Experts of a small language model: 13 layers, 160 experts in each of 12 layers.
Below are experts of layer 4 (counted from 0) of a mixture-of-experts language model. Rows are named router (the router's row for the expert), up (a neuron's input weights, with its number) and show model dimensions 0-63. Each number is 500 + 50 x the weight over its row's rms, rounded and kept within 0 to 999. Numbers have three digits each.
After each expert's rows: a language model's description of what the expert responds to. This comes from a sample of Wikipedia text that the model never trained on.

# expert 58
router:446482518405478429481550525406520444508419557515534557462521552445499542561501559491395535446497531534599498556421480501559360480487466623511531528490476438533498498506416585498588509407544439
up0:596443492526541527415568521420522455542337459463450486442534483530411489523471518535421471545495545490381509451486469605418399568492451516503466480441493516470482527501430460519533484500487565
up1:452464512478514526557506422525492483485523538447492566465588536423580521497446470476499483406423467485464531536565496448631418493509574490589447495508468469500525540478473596505538497450539525
up2:531534503538507524393578525482629491597468488628559455527483525493531500537584518552526525499639479555463421556640453500445517470482452497467524526483495520528496555509493473452528562498526473
up3:472555538484517561417439419492479426518379360562534497395438437483579438536586500549441493486511490545334387468425560458442462431427524512569445494443545551484516521512566463500506482537519605
up4:497438575545466471576472503486558496567478518445518473457548521521528542413550527488513422424614440556512378496487418390457528513506405410471522476583424510531568593536474432568507426495439497
up5:486446517652389509507513527459542417553452404492532521463549509461506497354426540516562484546402553503441428524452409509456556534495488509539539520504421522565548471574526418448526550477450559
up6:501493523556414552526525533430509549513509514469441478488510502538543504478353547519393593555495504370517439456441510496449526571478452523506512488494464528473521460529414485476486506472519456
up7:475492466559441421428535524484496505535464546419538411486482550552472507478392521586465547565524472402453602495423583559555485527487558480481523465495472516492557571518535473544448498586456573
up8:485579563575516464520491531441483476436411444444494547474462584535470373412436458538586448564524444459484510526462527511573523401474482515505441462395469507467557513596508478476540433472577485
up9:517451528447501580467377549384476491524480501464444482516490617543546477502527508497537414530581582475526508504571444442523503486504554522573501470422530582537581527541389517590526493535502464
up10:497546555474416577549391485505479447481589464485555444492521447539521428424505545574605471535471486436529602494444485555550604463420508549475501483453478511454529483550494523523417548528519500
up11:564478474491460599391511474464502521541421493491513509441482547597483497489507494481556590623521512510515519452564518508464479539488604481492522533486439451563529409458523418476562510415494443
up12:545475458574575445499537511529498406467495538493623491491430521500545507407546470475436499473547504403530613501431507516522477456524466477539468528477451476449549476548510391448491560520583542
up13:517638547510464494493501510494525447553485486420509447508544555501585496487498502553502493404611507591398593485486506472485493531499424458448502489566494478494519650507423547471519434499566485
up14:620522461496456544390488536480526509577468456516570494548514490567572463506497514485508460523502541492429517533502469551444523519505427458467416486560510518544476518567477517471408507596544533
up15:453522497491504493502487483500534597515563437488649513472521499507496539479588524495458482526502423412532459501446517543408543433483491485436498539552466447434536543601415459482527412408480477
up16:383446513470462481465525578490528484391414486529447498441513514517470474535444416451514524568529479540453569587448539488395409537420490495494394491559520508518496442462598534516527601479504510
up17:513528484581518421529566489520576424499567503514489519496484478557505477560521505461429510426513464580534521585493434500470494399490555493573472535440534430316450517467452539475530538459506477
up18:508469537534486451499507472478489466514560382513536508491482472584454521503463513543393472496564401470461510575489543490493498562538509503562522473474565534487510596499453560573459550510517517
up19:528470543533441508392526513505549482483440523507489511443525532572480406494471529496500407474512497561475520493511480499388553469401369455441567461471529549476535503504455547453437463496477446
up20:528491460532425417537516532444574478495452553445540466469465437463484520508467530469460560463566581474520461544485428415446547491450446492436549542558457472428508516562458528374468460454528544
up21:445517437554364522463502504474529576461455419463465553472489475518516502446450478492452545432546539475494497455504560420542493530456459554466497476462472484531513446486403449504424427505479486
up22:479426484459553547495452546484545516487597494543528473475511493522508514539580479506468451568444565584508475482429471450574480467515485513501431485513582545410437543561446479487535479468448451
up23:595475448669394477604517489532553490524474393490538513454465450472521512408521553479599460533455550496480471529565439490508582521503458523525516495457494440550528396562492450439510498503476562
It responds to: Nouns after prepositions

# expert 33
router:518540490510571529577495523510418423463518453520463568460462522417527473450571554421458507591483464536516513509535429553558476610494492524468458587462498538520618426469523566510504452376549514
up0:553510539472464519479478436505468530491490400467508542443587424525492566442390462491586585510483478457571558428577432546529538564523608528393507482580517530464510500504486499556468530544530440
up1:604493503499535532480530502501510554457415506528532538426431523537530512515591566505419428570491525569570542577502552519604459525454464539538363451496535562508622537569488507491592457438487533
up2:503505539473525502520455464534526520478563490467530610581586468520575499545486418492519465572568599488508419530460489476432531523483413560584431471559429575524490442485420480452450424516472550
up3:561458580533430535514536548466501494470499585427467433575541420509456525429539569526420474452472533471429505435521479483475441544517546416456515488510390394422464422543393522529500399435490513
up4:560523503513509521477492501480493552487498537528548547513417492554489623520525461476567477582582547547571470488534461436495558577508484517557469403549461535494618447559490490551544492582433548
up5:496501506544536505561501564498465535491508435549491435468497409521521468543481486554502522523628429443492372574496381414497545519471527553516575475494511332484559562528509461456489516500465412
up6:523450477556488511495461438511538505471479565504535489368421441499542566421511573610476538531571445416428603454574586513549430462540487523463442477453425476428478562585569407477493505478516487
up7:547589504565498469574469455546529495475532485374573536539596470494502600466515470624552544517487490529538592516478570471587508520536560518614475476463512473521432528511502503493473517481496550
up8:436408497568393525528564477501503438488387529490465452527452420486496588478558555491526595528457534563478614445491510537522484542504450410532545484527544483458540437509500441450517448506409616
up9:510528507516515446459524582426420411434417507455470553501467511489446566452499457532319568537468505358504407603424584499439468470427532489558523452632578556414540446494573544490442439526456497
up10:534509618507481492550534502505480566532471513533559518463493422509470633469533472520483453485612590493454450517515468453496527532520538522465484503480446485483559451605448460539488553507484533
up11:489503531478493470459436441517606453488684495521515527540568485468516437503450534593561523574517558395513530485432492447530450528460561554561355432535473588503539585411558418528493471464503437
up12:529424393544441496477490546544524486473441534490500469426552423532517477539381525476506512472439515543494540483552501361524481365509415407491519510534512525484512546536483539536516488558563531
up13:492573423515518508589538568586552421452518518481445572474542538503487484498464482481536484564484502496385502460538510525493448525510482478499457471456436478548492489436533449503419513585473558
up14:578472525527502500472490525471449458492513526485519561508429481540387508463509506536551520592405426458439489522457545419431545581429524481437455455506568534447580457525589546451504407493482484
up15:609545433532536519498498474579510400491489553488461414492485537582623492422563566468468497496496523566490510542390509456412582585507390411514473516428503392560464499464459498393464490542518503
up16:561522563518434460523552523500477449507481437439598525498445447568419460490562495481518534478340458500601586487583528496487521563455550513429439487427592534452555469545500530532540373492497482
up17:510434517452473521518546502541489489514476512573636576415474435483474488504503530473515506424499562487512497484551479545505547571454408489487453506568503426457546677557492511575534439495519605
up18:514579483464474569376466490471630494575505483518471481473502450499536528563543569498484513533490620454428486529488457516492531489539460470457380499505539522453469464533376529511502498456467533
up19:490562415536463613591457464521513464507473546491462488555599455580521419481462538438493540445436504496535491443511444460491532499423439371459483490447502540491507534506439545520490435533551492
up20:480474542555524474463493451536524490453571518475595517466454490503413444436511555503484488513448554425517484545514550499471467451498505443533410462496497492410554566557493540530411459462472440
up21:452491470428482529370535515488584511569493416527489555483587540520407412480580568474496560551574565507511435511465461522471401512487491500450504437615520508396453580506498527437522559471516485
up22:501580486502443462531454499439451544434551414497579529568590482467599537548500484474434433447551511515504581552490436529539522407529550481516557471573459516473545586563518486447373432511585471
up23:455515554471528467464496582572554522452513381489493492444450534495587433559512468433446495466519583535560458423382515449473511423376523450557588460503512550457591436544444485491501495450486565
It responds to: Word endings and digits

# expert 62
router:497499531402539484589516397507525503427552548478522495533561592432400477469465514444511510611456514486488456507534538524510513501482471544471490556445518540512505552487532523536455480538430415
up10:483579501468539487498546457515458551561516515485424498499397445600459612583499525512468526545540526537482483465472592404518481507542476520473564487551495457334509550499396515502432429582621647
up11:540542387533449525422476424452473413546535478482531542527493487437508519494431547638571475578543597517507500560447475564604534578511541458409568508459539495461521569570600604476445493548464525
up12:532458468514524514548487542445483490449481449602523529406452513583539643554499469566567391400446477555522378510476446443504495551522526569599583491525529555434628460610521392505407535530460527
up13:509421564531505445431426422538575486498527526465509562495432507470446410489443450479518479505508523529419455569533527519482570475502480461530462507485515489448403515501527483477503551563498457
up14:493498389546469535473412563461461620578538423458513529405486520437497554451516517485447518505517576499535572489420452516518497498472526483458439469470527585497455492567372524529497410585499533
up15:501543585520499475438547561507526535511446538514520462484487498589518442488458472503479415579484436518520521499433504499507552515497524580553474506457424454537550459463555408459488570411496586
up16:438538577481528531454533577452457520462482509541501485502465524498461441463475571484490515575478378518542490474530480576524543443519573550581490500517459548508645493492451401501517528513452507
up17:517451573592540476441499443464536504523570478539485548557411424524486504481460450405483394546512535487486515515483504455526394438537473448449492549484395539462439543497490531560556425542525430
up18:472586544540538516505604503420477560512405505517459551493491566534441503518577515508551554530513443509414431483507484495504489482481547520467632464491567484461519560492493520524491450524418496
up19:463543492510468515515457466562502545507505567570490539529549559518479511457487473562584500540493428412567520579482476541496435528494567451425513474503567492506499598491533494540494582480431512
up20:493509491510419584486447475548555466505446424506456467511479415524534439488469404440420556393536475462470548536577491514428493520565515427468517456590474522493454568441505503468510424523465459
up21:587491539453508478521550447528550446464499422543506504509474570432499500527431517392452490488361477454552469502576537490460452486462409480602558497479536505427561494559597550511560507507446505
up22:573546522572480484497474522419468432501568527410519449530501440562457500467523475438585487517420457473528403470471504463494529472493523393478535428497462500518540584525528507533476634601540632
up23:455576492458521492536435578530418510545615553463482484540508500588493549452492515506526472482457534496491523453469526477444517465464439479579441523508498520550481478563531599492473600523438518
up24:580538448531524456505528473515537459519454551574553618539478512481491530562468516475480473552520418584519487524534522520532432538531401563443540401472571486523440549498578495469532572392503490
up25:534476530509435536508543482477500475461496505494476519521433534489514471555504384508526557471554519458451512417460547430470569427549477450594506470623497521439459468457442594526548495634524495
up26:488425536523513455582479514420474538484487531498453476478486470577549457444505474533479549534527442440436548628453519507508459505471519464553536466534522429546542486468469440391471507474450550
up27:498491548477434573426527569445476535532463423566435539395511427562566481476452500469595539451444509492493428544468473533502375415489474528553526455561533553451581525525469503467430553454454553
up28:495504485520412492512557508485554471572531466426528491444524469539420471492570559544430510533490451488399524518485498563601389447511535475490466509513633485495480585487476536460468440526516482
up29:451535511545548611563484437588516547429577475468546509460458548543536561452459459515437558635550471467428576521497451531410508539557522421528464453560529509488525503515460526440393471467511523
up30:541549580506535554480470535501480430540413566447546500539507452406462468573516467504538454461482510564498443495478429484423523444456510539460529517488545470589509557514523493509548486533493507
up31:697564528533526547499516445585540567579525453475420592526469555518601513595492532454477494523424417508485476468495583477513503496471435549488504462472532506469536595495458488567471487413620505
up32:454490557528508547627546543575523503477435499542502435603439496459522570421512502507494480526429381510534515420471546478506517458474393476551578554511513465559501511465381435459424488382513548
up33:446422524442418519586537442516512565505497500493534479437490541527542509443494539571612472527522573541470444463399512507549481525488475518584501467459473586509486504495561494451456442595444523
It responds to: Mid-word and kin nouns

# expert 31
router:467426466491502535494507482408429578533528474493425441383571483388465468555540507551443523491485595515489500516419493593527467568422510568403451527555580520466447474436488622494588425424454538
up0:498508404608453456562559529454472540380464549476513462436466388498445522450474465444449515571487566472456597459532600518526437425551623441536545512447478530445480477577586552461566447533497507
up1:441552520392539511478544473490576546507414395576628536469566582434533422519589444494490550429633434419559435499521521480507456481456531501585404494513488583531476514539495501438556580472518373
up2:525453550469486440561556550488443454374356574588476569477434490487471574533526489429613445467557468404436474476497568503414443462465492492512603512505547481539541417517488533513556626439525580
up3:430478456545437422481470485536519459473510519517502487473449514465467430462517475365543496471523535528444482482437511500552523493444467598511496498491526483464550593548453567498422478500448525
up4:492499481540430483515391514488526547542541405436557490525473498521461422529559508524540487473459509468444514535429504485485520533494488491546394440440507495424456535533493571526414455446523505
up5:471472444492459462528566481488484611508470554623539509397538583552458535558532515464565546464553576464536485379513540409466562466446525515488472449491539549492540470492444452418506450421469487
up6:490459548503577447528479467456517582494425498527507490484452533558538597468522513571549537509578418395495493528418542411604488527499474504474452511504430525514451496445478486499531596410535508
up7:524479477453418509553510485532532542547526431437442557669590497547469552532486476512596511581495455493483606489531436462517453525450466504476483497425562420482483515418489351433411475426458460
up8:405431425548454492595416547486493569502428458458498494478523524459558553443454501518433531413548449489477525560482529483487496564562506473513552476572592409525558502472533484501513456460534474
up9:535442468503515476548618478474561524477516583586478563442500456558462530518461524495532498452446518440519455484526488509586600536556419585492481489438517450536565498566575330530550501476416567
up10:485435560509452501551583499401513481512492465535490496507513390508468476441486483565428492468528548476488483543487506589597496459535491460453567531477450443548577490550526430422462507433556533
up11:518520509474512564560435408535462544589493452503430447511444445516463569465489518464528503491494509508570481465514493499521535524521507534483625468496465466483558473565423475408429449473498542
up12:529463496548549534443483507491431425419525548492647496463524559461496485379509585460503442500505482398463420526408556497410542415427462442544580453516462516409502470547495548456520401489381502
up13:498491556567550470491516532454454534430523513486563461447448520441547588517466484494477519499488519564556581447560495428518477548448510456520471462399532514472425428442552512428466489485465502
up14:502470438447437501491456480562420462486484481454467593468430597618532520441535470520568458601468517469511510513483558548522499553510540530434506489510574527542491545510506591470536513515502442
up15:566544510490504426461556499574579484509461548596500420405552468541454423561513455511372514447525460544415581487601611521523466474508404533519408484526500504429476599524483583524546483445528502
up16:443554441502515512459499484563533547464554538450510439434465413494509493481441435518487640490447461532577417470490528399483462451459566487558480528539427396494503399480554557528417525536537497
up17:541511481503445433475457545528483584536423501511579406472470523506470473545458395531462420477610542555605581495460457509482461485502409485558540523520504585435467513536426577505537527551426507
up18:528447509506413433511455522521554471445507502559476533470498471529462443547536444533616474463495512408590498518547541519455526496523567434487466527491509405412446437527459517435487441503520477
up19:531517427504490520513555521563533518529543525488467507443539555527546475522535427529423535536503559594488409466522547439421540493454454513545495447516382501437470529474504533504502462592446582
up20:525531494564354545590460516510528354529500445456511525446457476462591545444513618558458481492506533599465491530467504518459536510479507496500477455625543453489566548495484482466492421516432550
up21:518472428508512527546539587544475464495520523534509386395490532491518427489489486447478480460482508518475504570496443487389451383561500485461444512626471475514429551512528481550520569508494537
up22:487493434476489497499485504487474487523420550519465438471471475527509427448490438531528482538450532549422462537473501540470541468561430471515635440516576510431599467614521508503536508606467584
up23:535515547401421513490508442455505453390567398506574609490509394494567520448535410491466417531475503545477587503476561520548513480478494539511469491426416478499479560538498458481363456538507415
It responds to: Number digits and "ap"

# expert 37
router:587509473481557530470426505434441524441484518541463482563616513460544572518494493475470593533550429494462516511439532520539481536558520450413569583503450500554440436476491474422486533509595519
up0:509437518508458493539447512493516543405488441438557625472498539502516421450463484575511545489506389432519478472508505471482496480397424475468554489491573455445495507531429625485476468520460508
up1:502536501490439464527499546494502420427521510650659493513475480546478533510517506482454511462515485501502494457482422527476481577577502480536403499532500486410540579524507509596486500518522498
up2:500494545515487452602516512484492488546311432490568469421529413532462464547485444403453434539521534533425462589524469460468471545447540463495488459452506416432479435572492569475526512488434460
up3:569492518477466523482484475630583503448443499551548510475447542591541574457498451528403413429505456549532532500456564486473545526507477531528575446570424494438429493515450466460408433512544481
up4:507534484499441487390501459484505596564542461438536485504619507485477422497554408498561572486429601491470450535505561497485561472560486517501529511481530607445487472488477499525448530449512514
up5:532478493526555497575463499582535544620455514559521563425472453518483539490589509450524409468533616421382528510525456538466439487513493519476450542490477533508510506597433553422500529458523529
up6:548545536566459551435469492460492456562561522389482506541508449447490630395410503424555529518474447477452554507480567528557473469501575518509541453581470472494491451470487539455472519499414514
up7:468467464569522571445520555543508487414495530480488497491546546528442454429388506492575474606533459579464526560491438479551571492468518463491480537502415447549411542455476471461485458486520462
up8:518578499564507571418543517576531540445446495567487501431469553504446545504437547535490448538457539519422447448465513380524495396555492463507466472551482518444489497516485601443491521395462501
up9:554496497574455460419506465536540450426433547554494472550479498461450528449460499426470508500558419560446499523574533485555557434566537467456503455429453475514516470521503517545483567449561564
up10:528479449558513500550439598503511457481442470512447459497573466453524498518562435517526560510580522392439426542476526470432466510422471440585590498577470463532496442562550430505446531459492431
up11:577468423410503473532522516475491467392557638599520512482444551601492509500454473445412499570501579555506537630469530409450418489535459515478523509528486474442409479463504532500507521460583504
up12:441543550558450513455444484514517490513472506447512420459466480524497505441500496595492514463459459429545488467435479485520511450531485545472506536545489394482448611494503519493469481526447529
up13:535486517455407546401569550454558416541479526557483427452466530509451478438460512503481394429484486567472482471477487560516516504462580478473576501597448404449478492507520468483494509433513520
up14:472539506494528501534491485542576385457469523438534477510459560535505408408461489572502551427527472493492535488438518478494539500548516571516534505520448486519538556628464546516509604475480488
up15:520483545475460625419464458440473571488468423540490477454510512579529504461548472504484423440536556563528445545614545528457477489552500449482544482493496515402439506476419550465554500510487458
up16:520490540455410590541517596502480455538450484427523500554531515590501478524470543553547389479626526511435516542463570370514554504454497399473511416457457490567535541489441424507520527562516580
up17:537454573470513451535519536462515518499440511530590575515408418588414571526481451448505467494514582478427557532456578532554480513502516531541524468488467516511511555529498538560428521462534438
up18:484518476559516421479514500431568433455367542538504482451394512492575563519464502436474512483525455521444456424513545421506452496459566474628498466534430511422514505483540532471504490448439537
up19:515510514540483496474462439458485402535542518416467567486573427523531526522365379482468449555519520475474509437549503541449470483575462413438488424505560537458468486469463530496498502504520554
up20:499424495591532449498504594488605489492481481564469428422554431436496406447598490382394468478509521506538560473500458472474554449467497441512399540460427479516616478502483463549395530407423499
up21:473538413554380493452405526533473547542636478478508488561483541530472496525544510539548494530513472553428427497438427533567634511551519539485590490513465527522441544485481526528455507468411521
up22:443435488493509405511433510469579476594475493469494487464497488493555455405545562542441527463539586503481447503513478532490451454465485585505515514488449489490498492551497486565452517456463463
up23:416429478482553562492497544388519445427436501509591424487562478471463469546524531440538466486619546504523470553595431527490554568407525482461525450551520490445420472526554417519597542482464512
It responds to: Spaces, dates, "vent"

# expert 56
router:551448545432573415553424480580462495425505487500467446523546448472446541500463401543482498522478391511467608403560475380579552494479493537517456527484440401490499466436486519526486475520517513
up0:579354501530524538468575514485568479448406493418447443501462460553450492513428479488369526512551534546409524503561502468582548486521464438421437465540448422466585495497491537522453576480615507
up1:544476605563526488472585526544505548574390538478524466515545406510535545539542513516565557563479482454501522523563480475406513506507483540458533527586548428448487454465403449462530566516569508
up2:548596532514492644498571563541516489443559604549445556527476547433549499538435585542511458572509550395460454523485519475462472475480438445450458583580429473501458460535509486496477549536495508
up3:613496464451474547511458525478529490476444433479500651558434589513527526476487456510446517551549503502511488513392490443443551499465532441567462443494499406455525522474506490495501406519525441
up4:481473555629495499510520474500543462518424529478503581467535467517455521408489407421486447534576558376499387571480609535487425454554482483514501469454492435530614541517381487478499549443468600
up5:452482493511444506521458538543463528449571328405472580528486512473557496420581461518403471475517436513459614474402459508511518560346569551550440469446444544452516578483500527573523507445434446
up6:525498524509562483518400458556518397479429472512526511523497512527456492477459441449496484549533472567462444471466366455466433489450547525538449428461478532487519505516513489467429574570483420
up7:386542511457481519499574501499504536465537509448448538453527464559512478452448507523439626421523544530518470539384582508506508412533519470554465455596519384522613550496534567518540499477432556
up8:473524576442447513480408482339529430535541472517535575577595561417501584511501451473591505599485494547570477484566497480476531479487456506563448462552580453491571457468485470450548571489392518
up9:543422525586501569563542378499576479558575492479444481439432476547509443411518448500445600403485527508453514516487509493465430567444492371522488538560526517450443505535548438476495445504557521
up10:498543505552472477569461492581473359515446432541497591474522444492550558461567487516415574560433527463520491467501473487516534469492565462424585427462532538360470500558524539461455530467439513
up11:497532394568523433547532487478551502432553484483560534423417545552493583415509495571499485421576470472532525429555584461539535439489487561546427460472524599485523571602474430468592468428447563
up12:407488484540512528495485505515524504503496375578426497399523460463522423526465488527508543466484505505519469507505563464514513457460525436581532466500511434470466542533577478501543492447471577
up13:522440401523538464511524498628510440560516606562500529451425621578484520429473550468585447455472502510465519518404562459414511481463500483541477492602486567469461544515499408532476589504466557
up14:512499500409481469547408435466529459501508440582527617524417537587549482454503454430601503447590448431565484476511506440545542505569505441546426501548410460460452483465565523420509450395392490
up15:513408493469453488484595400490556442514474423498590443440408487541534485489495517514513538470494519422464456607568509563485523429560495421478501450516498475555555538542557544484529512512553465
up16:512516560522401497440601497525537548542490575535485506584466448584448549515529492467562417446523472420463532484610584459575475492547417463396548468512463491510554550529427498542509453422509546
up17:454480578503456529535463382471498493524437483551544498459541446618568411370447546497533445513491556470487510492497394507526445449557532443580508499495423473412457563539434506526449457493521532
up18:428438510469506474511406490401477431447478524457462561474516415475453437447504422451592512487491586443543413546458502454525431470430493426480492449616493517466493466520477584453436494503508419
up19:486532556554464535441477519534450546470513471534502511499444390440512498515480467445463572401446473554595353484445460396387442519455499511548462480561395522480592480509395462524547480484523561
up20:476429513478436475511566454436496556559355421425518469450477514553553517516506430496477463487558487418488586408456416477471558497529489499507490465463524430514465542513437521515594533610582550
up21:520383489658545572513521410585465592532531535583467475477525533557480461482560484499398503540456538568509524588471475475513453530464478508568464514555583517464536494512491415392405519505445429
up22:427555475445507575489510528506489516500520518464539560552485559515467503542429554484614513567453483489490467569513546536484473490466481530512533429466534548397474558548618453531548538515548489
up23:567551452490481527418405539509485627495551501516434498554503492432488414538538475538586473541413481527434396472392491520501483490451550501522481440536487560532469477503495562507557550476396560
It responds to: Mid-name word pieces

# expert 54
router:488511452416428499508500491458448439497450405475552502460519466534557540581569474502504551454523496485556561481574475391481533508509441476543490457600448450429483534543423534609448413516480475
up0:531454481494421448468538611491498466507459516481422510538571434417424522554501581450435536527452572448473501535467533503558499381492508386498481508577511545474498555460579468622565467460566509
up1:461461619470571520449613432526545529536514514460455420513435499470474563542503563580412497471478508462467512441508499464530509471498479461460495479459371480454547530487542506504428506464467562
up2:506520504498448508488541499520524523588444502608554515421500497587466392444554475465477549495488473554418469383530582496418501516477447445506487509500488594468461542490519573572635451533516515
up3:558480422446567439470522550510493501428466441501535499486471422473544554513491448518431572552545453491440494534553544469506414523506484561530523445480495556468430524473530452630474457461462516
up4:458472522518604465539430522539461450615446472546511594460445522535496495401369499531516535497519467415536463495463543522515448455484465525541511453460470606538535520605584478569551404461446489
up5:566500573505486419499491558435507474521493539437475493587401441599461435490530496491510437595531544483533536459519463557579440501563536400570556488443486501535510505577436460555470577443578512
up6:450592529493478488553574462523464565463475345588573490563571544507435484521528484446510499476476490580509458559557520594444583442500512488524491548481485498470601488452496526552479546529528481
up7:475598581394459468511426467580512564413483430601572451470483402623443520514504457534522448463534504437549451547533441542533511563498542498537512552540583438500522605484517468551560562491596478
up8:614389427461503605564546521528453497574448538409431582508531520510487489555522534553566517490492497451509451522539402499421486487576519433463495521540452365427497450493516545489502531476475506
up9:467478410532481543548492514551504477467491502501541514439585525627513480507518472408511532462578500502492509509532561570463456558457422529494453527517476360427496523477471549554519559483469493
up10:539437454444536501570428532501489517469446479511507496453429461458534523449625440521508581505516505533427515536544444544376533477557510476514535544445505530521435487455593517550486550422458513
up11:493575477490478499552543491549526550515472437611603478477548556543403447478554494417470504474472465570495433456638539530451512484466489465467434538488464524464588548471502522546501522505517510
up12:564557631576504480541548484452518422506486491450509472595496427502475533521516521584487471553545540470551591490521442539489498435488557386516566505425537484588467412586455421504446533464513542
up13:459469462433495462605448477596517426527546535506449565501432596561590524518315408517480508500559478437446450502491513460473482565480426507415498506467570405508494546419513560521525506569456532
up14:490485527534489518541495448521544537520524422540454480468552490480523534512511548479568440470415585576505545401466606523497514455444473585515395496512518617501480333516399389439482480569543506
up15:433595432590512426467363472344493562438525495486468513524458495518453503556563453499481494489559419515487492527523534500514472563483527504519480460539467649537477553429443465488454471434423475
up16:563503462555499486495515557397463453512430585518578501547475519549517511345497459498510572486556486479509491517498540619453518511537570482536570509617459485491432478567558440548496505489493533
up17:434475588434566448464454493531480521535452520485563505404482552568495526567458500490444444542453508492525561338516531519548515575597535557518481564572497463491451569431425448488510416464536481
up18:506626541432464558544468477553479484466585542466468463518641503424602528512479536565507499494526480428570504464462470462462503331557501421460471554483468508480489559442466501543597452443523562
up19:519465517519510477538599544491477479532527491491540460496433528544530574564534515492478517591454471578506603555545570461558637529525529466494521517567426557467499552411416521471463508449453487
up20:460525437515458487461561466513551574539433480601615487467565571520437510410533491398488551463512485605506512435531579572451492546419480487526424510539490533440552478454446526505508467613499491
up21:597455436455435507564498536440475458449572455509522466421411476522534408523470503506448467485478546533456553403438476537436542484512557447468551541550495527372481495503508475544526511578577542
up22:510463521459572528499441526547544371496505514528492555599530425482513515468504520511411464455531502499505539608570509600613493503529546492409531575528444450523476555579506537583570473580487483
up23:486466461596430496356512569490485533424450447478534359526508468423549429483464389510560448560462492401525559535514428486553478471431538476480530548503501512517436523493488441529556445444476601
It responds to: Determiners after there

# expert 24
router:519575478530457513554483447474630592499487443534519476417510467469541460603541512464490548471415561561473425440506508496481512515583485481420477475511510549490483448488602506472532434516438445
up0:463420451478480571545472555447508512640463494416480474454421579494493467397425485599517419457527504586568516579457473471631427505477625442491522465534463527417578476487510476470444450422423468
up1:520489531567493464415457533616530477506546584496451513529406501505489530543534467551519489432393476530508447518423445441494545440509520415558567506467439463411624574472411439524553496478456435
up2:352488479481518373517535481509535442529578503477516476514525478497435478624486459578517500562634480457558429429559472579515526471575579525553505511484445556576503557511483405517522512438520491
up3:496425562452421507453535482458475526488536447508592553470482476426482527394594486466528486535427488416544536597478381533604459466471442394494458496525520491467540467541360511516477551485509459
up4:550421475461519534489483577499495493513527514487586457498507582466408461381529538454522561507477522598540475436446504432517497498467492512515430518527395525458541558512503582452486500497419560
up5:517540481497492509529455451492539436368534472447481442540419557619516507502451490590412450524492586572545510418416468463500485560532466445509495533479551452478481502506459504505492432452511610
up6:572532490457526451484503565528565499570616460594471535499509532534539477444487473454400558533493486548459531479448480508474510481460569579492522459410566507398513531483506595452439500531492461
up7:541544510462469499534498505484586395468442483487545489496554423490544449472365440486455503456565543494452512501549471421456440555589547467551543488531583440485544522508584608567567481501478606
up8:516469582460503495496542446531414478447534529528640549373519537555513499429540424442484485569500480564570449477371561567458551494430517579495509477491478428407524522453448547498540355476494517
up9:370308542552527460408553438531375499524433536546555452478541484504431523530500410445453567557519497438483526544545509498466597415511460413534530416499527565433464528459454524489527447525459500
up10:542445444546601589526500559467482532536516419567490495494466591584545531460493486392545616506522521519436450447533442482426555564481454459586538538442484551582529384483567491470480523483469570
up11:520481468546480523539524470612508430560518570451460490557530508587503442559517590502557430623431518463621444474487457621480584545500463451485489551528471371470496623542521534531454466476471572
up12:412516492468540457521489546498496484569508454611527497465637512585506525470447460508433508521511497476483524510528531513465532369515502420557554527674521522516518503528546481517462472426492415
up13:560505431518497495563561491528576439499515552483512508470429463584451474486454469557441505578482514484485473556536557538539495523549452493488441534508529465473531488536520472446469526453487598
up14:448434453528452501519471558650490519406513466488511474445495582480451479526472462459425540545504528387483538513466460609457519540515645509436463501569471509511511575487562477483491459522465480
up15:462404473447435535456490552487500519612516536523534582536538479562566573494545522502516482484520519528395502533550549509502461437502460426592605491598502546466554441474560434499487524470468458
up16:527514497611473532476477529448454519446485484452495510526445599446560599501384567509413530643502438501553556543493470575527458525541432463459570524516503491499501502481522502466448468502552473
up17:483447543417439408483520516575472473429427544576486573511494487510601489514472395511489524452621472490544531477520490487549522541513480470591441525524522432510492464427411483434524519554459575
up18:489573456492522448452509551433533505512551461574588496506533464441464517497484497586563514484523449549471558529480485512447459344532615459537612409484420560393475467567488510448547506537517543
up19:516544539566528386657437461561542528539460485448501540477526544573554478520480433406522476465440528442486457512475421499497413517504548506480508527393526489566507515462546495496579592500503523
up20:554496520469541413499564461441466485542601543478501557466519500540592470499515441521494534467498477424461532498443451517478469414515451480504457475427464549462479537447425531542604425398511560
up21:417527455478443516419532487470503591536566532524455500602517606542486512550525507568550544464477540523442409525513612507543582486394546525539439497589539565460558534518431404395548557497448474
up22:568558539422478508581472439442493508477541461531561568473518505502461554462515556456513472530423484545577553504495502486554485528482464480446507525381508492465445520417475565435538495552577504
up23:531535547444554566448522518487561452595521533511379585502450632445529619504434535484491609488481487536507561471437582516458573368516535487506539486519444432492547438473533498443507588544488517
It responds to: Partitive of and prepositions